config.toml
n_layer = 13
d_model = 256
n_experts = 32
experts_per_token = 8
d_expert = 64
d_shared_expert = 128
activation = "gelu"
moe_layers = [1, 2, 3, 4, 5, 6, 7, 8, 9, 10, 11, 12]
router_score = "softmax"
normalize_top_k = false
routed_scale = 1.22
balance_loss = 0.00441
balance_bias = false
router_cosine_scale = 20.0
shared_expert_gate = true
init_std_router = 0.0117
lr_router = 0.000549
n_head = 16
n_kv_head = 16
head_dim = 32
vocab_size = 10389
norm = "layernorm"
norm_place = "pre"
norm_eps = 1e-05
positions = "rope"
rope_base = 10000.0
rope_fraction = 0.25
qk_norm = false
attn_scale = 0.177
tie_embeddings = false
parallel_block = true
init = "normal"
init_std_qkv = 0.0279
init_std_o = 0.0
init_std_up = 0.0279
init_std_down = 0.0
optimizer = "soap_variant"
lr = 0.00308
beta1 = 0.95
beta2 = 0.99
weight_decay = 0.043
lr_head = 0.00732
grad_clip = 0.5
warmup_steps = 200
schedule = "wsd"
decay_fraction = 0.456
decay_shape = "linear"
final_lr_fraction = 0.05
batch_tokens = [65536, 131072]
seq_len = 1024
doc_mask = true
train_tokens = 731700000
steps = 7743
dataset = "wikipedia_en"
Below are experts of layer 9 (counted from 0) of a mixture-of-experts language model. Rows are named router (the router's row for the expert), up (a neuron's input weights, with its number) and show model dimensions 0-255. Each number is 200 + 40 x the weight over its row's rms, rounded and kept within 0 to 999.
After each expert's rows: "comes after" lists some tokens at least twice as common just before its tokens as in all text. This comes from a sample of Wikipedia text that the model never trained on. Tokens count by the router's weight.

# expert 26
router,250,202,197,209,105,156,220,163,122,288,201,223,179,172,226,198,177,196,192,269,201,142,191,241,185,167,212,226,243,224,208,183,119,184,160,220,275,174,198,125,181,215,213,201,175,235,280,213,170,160,237,245,169,197,184,242,195,217,199,217,209,286,174,234,216,219,148,197,201,175,177,172,167,224,151,200,187,170,209,147,176,195,198,208,197,147,182,240,220,219,218,236,189,216,193,304,169,181,247,271,207,226,224,217,188,172,258,197,263,214,110,209,200,231,162,172,272,139,142,250,149,231,201,229,95,169,177,258,170,233,276,219,211,209,232,237,215,143,111,140,239,160,253,200,227,246,210,195,274,207,297,249,234,171,190,168,262,144,257,217,148,195,179,145,201,312,249,153,166,168,167,194,164,215,208,151,247,180,216,194,212,168,130,141,240,257,237,202,185,150,215,150,198,189,209,134,185,174,129,252,190,192,232,207,147,133,243,173,163,257,178,204,204,199,239,195,167,184,204,189,156,219,237,231,142,237,203,266,211,269,216,243,104,181,167,112,248,168,187,191,191,220,165,134,195,146,159,227,196,177,257,205,169,223,233,150
up0,214,188,227,156,217,120,176,162,223,184,244,242,160,202,203,240,263,166,179,229,153,166,238,197,170,231,164,255,267,196,220,153,176,196,196,200,172,175,170,237,215,303,167,178,215,170,194,140,184,158,144,190,165,139,226,210,179,205,206,225,201,203,211,154,197,260,153,212,191,218,283,211,242,180,242,253,200,203,238,196,167,136,168,223,203,250,163,175,186,192,221,229,153,112,165,194,163,206,190,281,275,97,223,232,191,232,184,178,228,116,165,181,167,244,154,167,187,213,195,248,188,261,231,196,203,120,145,237,209,237,301,204,143,145,188,152,193,241,129,136,211,206,156,241,168,212,231,143,161,263,198,147,164,163,245,254,176,152,248,185,193,219,225,141,152,232,149,144,223,219,194,257,151,256,191,227,119,183,160,167,234,148,247,136,229,234,234,224,183,247,236,173,172,176,194,131,263,146,98,216,188,203,297,256,254,190,225,186,159,194,180,207,145,222,302,184,281,220,226,252,217,184,244,164,177,207,288,199,229,187,234,230,210,190,173,219,229,215,200,246,239,223,253,169,135,217,188,141,232,189,154,208,207,211,270,204
up1,185,221,146,210,197,224,139,176,236,175,155,199,260,164,228,237,236,201,192,156,241,171,204,175,169,243,199,285,191,204,231,233,166,181,189,188,125,142,181,143,243,181,200,284,156,161,118,154,242,183,175,188,167,221,196,248,197,235,252,240,188,161,213,199,182,135,252,236,201,242,282,243,143,221,84,284,207,171,222,233,172,198,187,289,202,200,234,191,116,199,167,170,229,213,213,180,176,251,137,236,220,176,216,126,220,161,177,166,250,195,160,208,126,162,243,179,197,184,240,177,248,253,210,148,90,179,197,215,236,226,237,275,199,153,147,173,232,184,177,186,195,225,250,282,208,200,193,239,154,217,107,253,217,267,102,203,159,185,211,216,205,159,198,183,231,201,202,166,197,188,209,241,174,166,265,189,207,184,201,182,192,238,189,164,144,166,199,251,235,224,147,190,177,192,234,179,146,225,254,174,205,220,92,249,170,181,147,198,198,211,252,258,151,206,218,245,236,273,256,201,224,215,179,220,168,273,143,181,196,224,290,169,205,274,224,104,243,129,141,164,257,214,210,203,217,253,173,231,258,166,232,175,210,210,195,149
comes after: " of", " in", " for", " at", " as", " a"

# expert 4
router,259,225,242,181,191,240,206,142,209,175,250,176,164,225,211,175,205,147,178,246,200,138,153,234,217,200,185,165,227,144,258,173,219,123,164,153,222,146,164,233,152,228,274,161,201,251,219,186,200,153,258,214,159,148,158,245,239,188,268,155,243,197,142,218,166,178,205,166,223,145,231,242,179,200,250,172,228,176,116,250,136,238,179,214,190,188,211,242,195,219,273,187,136,243,214,287,181,227,243,208,153,189,118,155,211,215,173,175,227,158,183,193,254,305,156,278,191,176,174,190,220,116,234,220,113,245,147,189,133,218,246,190,184,254,257,244,231,213,127,238,176,224,193,153,212,215,213,115,267,174,202,248,107,230,223,178,229,230,175,192,173,193,164,245,213,288,210,209,195,171,226,172,226,239,249,186,293,169,223,190,252,217,224,124,91,194,234,144,258,240,187,199,156,207,237,157,220,208,213,218,217,184,187,209,206,146,132,168,153,193,151,173,222,237,165,179,230,192,215,159,175,216,168,184,227,300,208,227,154,233,215,219,190,220,141,170,230,209,184,188,216,209,170,220,215,137,306,218,158,186,143,178,168,200,270,254
up0,257,266,242,155,226,93,224,192,219,165,236,279,211,196,187,197,237,193,213,173,180,151,205,177,154,276,180,232,268,136,275,157,217,211,229,159,295,162,187,199,224,184,173,175,168,214,175,130,220,227,240,215,231,252,194,240,141,183,191,215,192,246,281,134,220,161,175,201,196,220,190,307,174,172,177,169,225,205,229,253,100,244,183,194,211,143,80,197,170,233,200,184,220,233,204,157,115,249,212,222,196,181,182,210,172,227,283,260,179,243,129,190,223,209,277,177,196,230,265,200,233,195,236,249,173,195,203,206,246,148,175,136,117,175,212,175,207,155,143,173,249,191,217,251,248,271,173,227,211,210,187,165,265,152,255,211,245,198,196,142,263,230,204,236,197,231,265,272,181,203,204,233,188,254,127,169,193,170,143,242,226,202,197,107,198,225,222,208,246,226,243,209,175,165,164,203,140,198,139,180,201,162,168,211,196,114,238,161,173,189,166,282,209,219,255,239,139,189,180,188,262,255,215,265,209,306,218,199,258,199,201,197,192,195,202,241,172,169,194,178,182,186,166,147,251,177,202,163,183,186,235,192,181,185,174,260
up1,307,228,234,124,178,144,241,173,181,181,200,233,238,164,262,193,174,235,169,113,173,251,160,224,138,217,242,167,179,241,240,181,228,188,203,283,127,200,262,189,193,200,114,253,195,166,189,204,229,194,232,155,201,234,152,197,245,199,195,116,141,207,143,177,240,250,176,248,204,236,259,208,205,160,252,200,214,215,147,201,227,148,202,196,244,184,184,250,252,226,254,86,182,281,258,193,231,167,141,232,192,205,198,182,205,259,203,180,223,165,115,229,194,184,214,136,212,224,205,176,188,132,178,142,197,289,175,176,244,173,250,190,194,187,275,148,214,179,210,232,138,152,206,207,221,210,200,226,287,103,202,200,190,245,246,126,176,277,239,229,184,186,144,246,209,229,167,163,139,221,190,227,181,190,239,226,214,191,238,162,131,180,246,217,190,241,249,256,181,233,216,168,224,250,188,256,173,128,202,170,198,242,226,191,219,232,195,184,210,224,182,204,223,167,203,230,206,210,155,124,132,168,174,176,205,209,208,137,191,184,137,247,236,262,128,265,202,286,182,206,223,185,121,180,207,210,175,167,160,268,184,193,128,271,221,258
comes after: " |", "|", ";", ":", " –", " /"

# expert 3
router,231,148,332,202,213,141,239,229,248,227,151,96,161,173,201,192,198,187,176,193,153,152,190,296,168,177,166,264,215,219,144,172,217,199,276,212,223,210,192,191,208,190,190,156,237,161,230,164,206,204,215,220,230,171,168,149,245,128,166,219,168,247,143,227,272,235,250,248,144,193,209,195,248,156,214,236,268,233,211,221,145,224,216,295,158,205,228,174,219,237,196,185,170,226,194,298,224,231,237,235,179,176,123,202,162,187,227,189,253,219,205,180,233,157,222,155,221,157,191,270,190,231,203,176,274,153,179,133,224,139,184,189,172,154,232,201,219,142,217,158,235,181,138,200,232,203,178,212,150,217,139,268,215,129,210,271,161,154,194,220,234,182,227,151,221,206,273,146,115,188,215,237,170,214,154,193,215,220,199,199,170,204,163,158,253,169,161,144,225,202,156,254,238,141,242,133,270,164,216,185,206,198,244,200,120,230,193,162,276,156,128,156,224,217,243,205,254,126,250,249,207,270,170,217,182,163,107,220,266,188,142,181,218,222,164,229,229,168,199,210,212,213,237,136,192,161,133,215,177,148,212,240,209,144,181,212
up0,216,203,214,201,196,169,197,185,186,213,124,201,184,184,243,118,273,271,172,183,226,278,147,162,189,229,222,127,222,222,245,223,185,171,197,183,153,224,128,98,188,241,200,169,204,255,216,163,167,205,136,237,134,217,221,247,190,263,216,174,129,137,255,194,137,186,267,228,150,149,228,169,189,141,148,232,182,282,153,195,186,239,176,265,166,192,249,240,191,176,198,212,216,192,162,194,243,231,300,141,243,189,173,183,202,157,199,163,184,216,174,204,257,172,181,186,163,260,224,185,214,240,276,212,165,244,210,170,232,251,120,231,190,292,173,212,217,283,162,216,212,210,168,248,214,239,171,226,158,200,235,337,187,197,240,142,180,215,211,126,291,172,145,213,178,129,241,208,186,167,245,214,164,198,217,220,160,126,217,202,209,238,196,246,164,228,261,197,200,168,269,211,198,178,169,195,92,170,204,245,291,146,159,181,172,232,154,228,231,215,204,190,146,202,130,209,179,177,231,264,157,192,198,197,272,183,225,191,210,186,205,219,238,197,214,201,241,195,250,150,190,256,228,237,120,168,204,224,156,153,249,187,237,204,247,168
up1,180,167,245,226,226,275,266,256,182,120,174,221,240,224,156,229,225,259,242,272,199,198,150,251,222,215,192,213,224,196,211,138,196,155,170,217,257,219,261,163,163,233,194,158,151,162,229,127,154,166,187,183,208,206,151,202,225,217,151,229,122,180,179,209,216,172,184,240,146,154,103,173,226,148,141,184,161,195,178,201,151,255,206,248,145,222,208,272,219,181,228,201,116,166,223,206,174,199,264,171,174,216,211,195,271,265,146,248,157,195,272,243,201,152,231,234,203,195,231,181,182,154,194,296,220,189,229,188,227,240,110,199,214,173,220,168,173,113,202,211,198,276,232,231,240,207,198,204,216,181,144,187,192,133,250,146,248,124,176,177,201,149,80,176,296,224,202,172,160,170,179,208,146,257,204,207,198,183,226,145,215,209,181,233,254,214,214,177,216,142,282,224,236,162,231,229,209,198,245,223,227,248,202,193,206,138,211,198,182,227,195,219,207,221,244,155,98,243,213,159,183,248,233,194,207,174,220,181,184,269,176,145,208,143,169,228,241,192,136,186,63,192,182,180,269,211,229,181,263,172,199,217,184,178,256,128
comes after: "\n", "\n ", " Institute", " School", " Game", "-to"

# expert 24
router,186,151,188,136,203,224,178,167,311,235,204,162,267,162,192,252,221,264,256,206,185,198,148,169,244,224,137,237,217,130,285,157,219,188,181,189,189,231,145,208,231,169,259,153,217,189,105,194,240,170,179,177,166,143,177,136,243,159,249,168,167,99,204,230,170,235,220,226,129,195,228,241,202,230,201,118,214,210,200,258,190,195,153,236,181,182,152,161,167,238,223,183,198,272,181,217,227,254,167,205,211,217,144,184,185,215,224,153,246,189,236,206,250,222,231,167,211,189,96,198,205,167,226,213,237,216,202,205,186,155,203,182,186,188,230,267,149,184,185,178,201,202,210,200,247,146,222,135,177,173,229,196,195,203,173,224,211,252,217,209,170,206,156,228,181,196,125,238,209,150,255,249,161,211,211,259,250,144,239,161,152,229,303,169,168,261,149,147,301,279,169,258,117,190,160,168,251,211,202,222,188,161,118,196,240,208,195,160,205,100,172,170,145,179,180,171,269,225,226,202,235,200,223,192,221,196,165,267,125,257,147,214,205,254,194,250,206,263,235,183,116,198,264,211,257,238,192,139,211,182,203,241,210,240,280,191
up0,221,204,156,138,204,213,180,267,146,191,153,243,204,178,188,212,270,235,191,230,246,206,248,229,198,189,230,233,167,192,225,210,187,136,277,181,221,191,259,225,189,134,227,184,242,221,199,120,159,250,283,241,197,129,213,222,209,141,207,69,117,252,220,226,211,189,143,232,227,124,128,175,193,193,182,241,191,221,240,237,189,159,194,144,245,271,158,220,168,216,134,192,245,260,227,181,228,123,168,219,159,163,254,190,204,215,126,176,241,189,296,220,166,199,241,224,239,234,233,191,185,172,146,202,213,173,238,181,194,195,268,205,252,191,185,196,269,197,128,185,229,168,202,235,183,195,251,238,157,203,216,301,292,181,178,233,229,130,264,195,170,160,254,193,183,159,145,203,148,161,180,180,256,186,175,141,230,181,123,200,173,160,231,211,156,223,157,160,211,228,225,242,157,236,220,214,225,149,231,109,183,253,193,195,231,194,192,197,178,283,209,144,222,243,241,277,217,182,236,184,187,232,172,221,101,278,158,182,192,202,198,166,150,196,240,264,184,133,216,206,204,229,155,186,160,259,181,224,168,165,186,122,189,223,142,224
up1,190,237,301,106,207,208,191,250,259,173,198,174,245,191,215,175,223,236,128,269,183,204,152,219,154,207,225,215,117,228,252,192,186,151,160,213,229,192,182,210,232,222,178,193,205,200,202,220,187,212,187,186,237,214,148,185,194,200,240,236,219,227,210,208,214,172,251,155,216,129,233,161,130,230,154,217,170,198,232,217,198,241,197,170,189,255,212,172,166,267,191,148,153,236,255,130,252,251,221,177,177,206,265,238,172,304,192,204,191,196,215,136,216,233,160,206,201,152,207,116,136,192,276,213,213,183,205,134,179,198,228,167,178,257,189,146,197,216,180,193,180,214,273,209,171,218,229,146,222,241,151,259,223,152,187,163,170,224,149,229,230,146,140,103,265,179,147,213,228,258,198,205,159,194,272,185,229,124,138,238,175,223,152,177,137,136,154,208,215,248,197,182,257,187,242,240,123,256,197,241,172,305,188,211,221,253,147,138,228,194,164,195,239,173,193,208,286,313,217,222,200,184,153,210,176,183,162,248,183,154,190,235,241,227,174,204,172,231,150,167,166,82,248,260,132,186,176,131,261,204,213,260,222,202,183,180
comes after: " |", "|", ";", " /", " $", " 1,"

# expert 25
router,224,173,197,229,141,184,138,210,229,177,217,213,183,127,257,224,134,216,217,226,223,178,100,133,223,212,174,185,175,153,154,128,161,197,254,201,149,260,183,190,263,182,225,183,197,140,201,215,228,271,236,195,191,240,104,176,184,200,193,202,238,124,169,193,207,209,325,198,251,255,201,231,213,189,204,237,229,142,168,169,232,253,154,203,187,209,164,217,225,198,173,253,177,210,222,172,129,176,209,130,169,227,188,211,237,218,193,163,179,177,132,195,219,168,242,241,242,207,143,180,227,110,238,195,144,218,199,216,274,155,173,113,263,152,172,240,254,212,203,168,172,190,217,210,195,219,207,166,167,247,221,150,193,189,205,199,174,213,118,196,132,174,244,240,174,208,233,230,177,304,155,126,192,245,183,131,154,282,176,215,210,221,186,182,187,164,190,191,270,176,169,154,276,192,147,200,233,211,236,179,196,221,113,193,243,244,240,179,287,219,241,300,137,171,207,160,240,137,190,198,184,143,212,223,187,201,162,229,208,173,156,169,167,216,193,181,168,238,202,151,131,232,230,276,227,238,141,237,159,156,181,213,250,83,198,229
up0,221,173,173,187,141,167,160,252,65,210,207,212,201,279,148,189,208,197,175,268,252,190,167,171,202,157,202,160,141,284,161,191,123,184,182,132,274,208,79,189,186,204,204,127,160,181,179,159,201,226,176,175,224,201,189,233,186,203,263,177,182,161,269,283,229,195,232,267,149,199,179,220,223,227,211,182,148,246,294,175,229,235,160,157,206,254,300,210,143,180,156,239,121,140,169,200,187,165,230,172,264,171,232,217,155,166,276,228,152,259,164,154,231,229,261,161,222,259,228,199,240,208,178,201,190,251,232,163,222,193,185,245,252,203,157,189,222,114,177,169,178,243,220,329,205,230,189,190,168,246,186,211,194,172,202,191,167,231,267,231,235,173,216,206,156,211,257,174,236,223,193,200,213,197,190,187,170,157,164,190,156,236,223,193,180,168,156,182,176,210,146,260,189,255,187,194,250,149,301,249,215,181,187,248,196,183,193,212,259,254,287,236,215,187,290,199,225,268,214,165,160,208,179,201,284,235,207,181,166,130,212,187,237,212,228,219,221,231,171,167,190,165,228,218,120,225,197,189,208,224,164,216,203,226,205,259
up1,172,288,167,230,184,264,178,178,147,172,162,229,246,182,262,209,243,183,231,177,237,238,187,176,196,105,188,196,239,212,172,216,192,236,223,205,207,206,251,179,135,266,180,207,189,167,282,144,138,112,207,276,215,162,208,152,198,219,247,151,239,259,175,191,231,207,225,201,259,221,140,263,205,189,153,177,162,197,133,161,203,149,284,136,231,260,256,266,225,237,142,243,80,231,191,216,140,221,210,209,200,238,184,215,138,126,177,259,195,223,184,285,214,187,303,165,274,228,238,181,266,181,224,155,235,229,187,216,238,230,177,225,218,188,189,217,271,97,174,195,164,201,170,176,226,197,188,237,190,249,227,186,176,122,250,172,224,159,199,234,150,136,199,228,193,160,163,221,181,110,176,137,174,208,145,241,182,205,202,220,180,199,211,226,226,191,179,267,258,233,168,279,187,203,158,127,174,171,220,222,251,242,171,220,172,216,253,224,138,191,198,244,233,242,197,226,186,209,145,221,153,214,217,206,217,203,169,194,249,188,249,309,221,240,257,217,216,199,271,215,198,183,183,256,256,207,189,140,199,262,156,181,182,208,213,160
comes after: "\n", " |", ".", "==", " =", "==="

# expert 19
router,211,200,201,137,249,220,172,169,165,152,238,235,200,181,220,204,138,216,154,207,232,202,217,188,206,168,229,224,143,219,212,187,172,160,176,200,247,147,205,185,141,156,145,246,159,190,54,175,238,240,146,228,222,155,144,247,258,135,223,229,283,204,176,321,223,200,174,179,230,137,195,121,220,247,256,258,130,194,240,136,154,240,162,180,217,156,192,230,221,175,194,246,156,178,199,218,96,154,225,179,122,167,173,240,200,229,252,204,267,217,188,178,120,228,154,225,259,197,190,219,185,235,192,190,168,221,205,274,101,219,247,207,241,210,212,222,167,215,192,242,182,194,184,146,221,221,205,203,194,219,190,193,291,141,185,201,299,190,208,182,173,139,235,245,258,198,240,151,203,202,238,205,167,164,110,177,214,229,147,205,192,136,192,273,229,230,183,249,205,218,266,229,159,217,195,151,184,203,180,180,180,228,277,208,203,207,211,162,196,265,141,232,251,222,238,174,252,191,191,146,164,218,216,163,173,137,273,188,235,244,79,200,155,164,215,251,188,187,205,136,161,222,198,214,202,130,230,220,205,175,253,158,171,215,250,197
up0,180,236,149,176,226,207,168,211,217,224,202,233,137,191,199,174,215,247,177,200,218,138,204,185,141,272,255,205,193,304,268,133,198,146,153,185,261,205,135,160,239,159,121,172,142,272,132,155,146,208,191,222,161,211,250,203,208,224,171,207,243,236,183,247,224,193,195,192,187,175,264,203,209,179,169,178,263,164,248,191,157,184,160,291,132,212,140,140,221,195,251,94,195,217,219,269,269,185,170,179,145,142,257,210,244,261,202,191,203,236,154,151,190,228,211,106,235,167,179,346,224,200,136,138,175,145,220,179,167,270,179,155,183,156,142,199,200,241,208,163,192,160,137,248,233,221,190,220,184,216,142,189,214,213,281,228,143,201,164,241,299,217,240,208,246,178,273,210,214,206,200,169,207,225,206,214,207,151,163,241,218,176,236,169,227,243,156,153,216,219,197,209,169,234,219,187,184,207,223,240,172,288,222,269,179,211,163,207,204,249,226,220,221,182,180,198,246,259,129,179,162,157,220,279,160,217,244,166,204,226,230,188,160,202,262,251,170,208,195,212,180,210,132,201,119,194,236,205,226,162,242,183,141,170,159,176
up1,215,269,135,224,186,203,196,224,211,146,205,216,191,185,188,231,185,172,163,168,143,205,294,242,263,109,163,200,209,276,207,202,159,197,176,212,247,204,118,209,223,209,171,230,230,242,160,196,228,160,252,214,205,172,177,165,189,221,190,178,210,191,189,213,236,207,226,195,217,157,192,181,182,248,218,186,286,246,202,226,244,157,257,203,216,222,189,161,116,126,151,215,228,151,278,153,160,217,304,245,214,224,205,208,171,216,170,223,182,210,176,122,240,168,183,219,224,204,247,229,140,160,208,307,216,161,196,268,235,268,126,252,194,206,155,194,225,181,227,116,214,189,268,184,232,247,183,112,218,180,168,198,202,286,223,191,278,169,203,244,208,146,232,113,146,249,232,208,245,212,155,151,169,220,80,212,149,196,209,216,273,159,216,218,184,226,220,163,319,191,179,249,267,175,306,233,193,222,195,191,184,192,230,219,214,189,201,211,164,132,177,286,219,193,154,145,145,218,198,173,123,168,164,134,136,141,229,192,183,235,183,218,197,184,211,243,183,264,205,203,186,190,152,192,194,182,169,162,226,228,221,178,158,213,198,122
comes after: " the", " of", " The", " in", " his", " a"

# expert 22
router,184,190,178,178,120,173,169,229,201,195,219,186,224,160,213,174,158,224,180,209,190,197,214,160,141,261,164,172,239,224,222,194,207,207,158,176,230,170,241,171,302,160,173,232,255,238,226,176,251,178,229,201,170,232,195,195,180,230,201,263,105,126,203,245,223,176,219,213,182,190,159,174,125,232,168,122,261,181,194,203,200,208,204,188,184,164,139,214,151,178,236,257,172,139,118,191,297,188,220,153,246,139,279,224,261,205,240,224,210,208,187,213,223,277,175,152,242,216,208,217,156,223,142,295,133,194,221,256,130,206,205,254,227,239,143,149,269,225,237,144,168,204,176,191,212,198,256,181,207,165,148,188,181,258,222,218,154,300,211,197,274,288,233,185,201,158,146,242,187,236,287,193,216,215,258,237,164,194,226,129,276,168,229,151,149,185,120,255,145,148,176,283,172,159,222,219,200,183,234,262,239,204,199,219,228,235,183,206,239,245,238,204,76,175,211,237,174,193,206,222,180,246,196,193,121,226,193,160,136,179,191,242,174,171,186,196,148,220,216,135,198,206,136,186,273,186,170,209,163,233,162,172,183,210,146,218
up0,169,190,174,173,198,183,234,200,151,237,151,171,155,132,192,184,105,245,198,211,187,172,242,170,207,230,263,184,241,255,135,165,224,176,117,258,189,214,233,219,215,284,213,159,212,177,205,211,136,190,200,216,200,145,236,168,168,200,216,227,258,207,162,178,135,181,230,152,233,272,233,173,116,271,181,113,266,84,226,178,271,247,271,240,152,250,157,167,215,187,181,152,182,203,237,179,213,149,231,265,171,231,204,244,204,248,199,216,176,275,174,177,164,185,212,285,233,231,203,143,173,262,221,214,165,192,135,211,254,232,241,249,223,271,229,204,156,167,233,205,174,175,265,134,210,193,122,232,171,252,149,218,156,204,137,169,252,235,218,149,126,228,190,167,197,260,197,197,210,219,263,213,154,222,143,139,209,231,192,190,147,147,152,178,169,202,188,206,148,158,190,136,253,149,221,235,227,179,165,242,186,297,243,210,205,205,240,174,243,205,232,211,157,215,277,223,238,225,155,190,161,220,219,223,223,239,140,255,178,211,258,269,288,219,213,179,143,157,185,222,197,216,187,291,154,156,193,200,181,229,207,211,182,174,166,183
up1,228,308,216,188,245,209,194,155,288,114,137,253,199,221,244,169,162,179,311,192,188,172,168,185,122,164,183,192,203,157,232,215,185,189,202,216,254,171,154,195,143,167,200,189,144,203,224,181,114,193,210,167,173,229,194,189,167,186,247,247,208,190,153,122,256,138,288,230,151,146,177,154,162,243,191,171,177,176,122,115,201,226,202,263,256,256,184,264,175,184,257,200,199,208,226,225,137,211,288,221,172,234,228,234,218,217,131,166,202,169,188,241,198,160,162,145,160,211,159,165,183,194,238,154,203,182,224,196,169,180,221,237,193,283,243,153,155,166,292,258,167,187,240,128,146,256,184,178,222,221,230,220,248,181,219,194,223,194,188,191,215,222,187,237,182,196,174,226,174,176,184,178,158,221,248,162,233,246,141,208,233,153,239,204,92,214,230,257,178,150,189,178,175,177,180,256,210,290,317,203,259,199,191,202,218,211,232,203,267,173,124,176,236,229,196,246,170,193,191,175,150,172,234,105,191,305,198,243,223,224,191,220,281,222,256,265,181,194,160,205,210,238,204,184,209,233,233,255,232,202,186,200,208,212,221,193
comes after: " |", "-", "|", " by", ",", ":"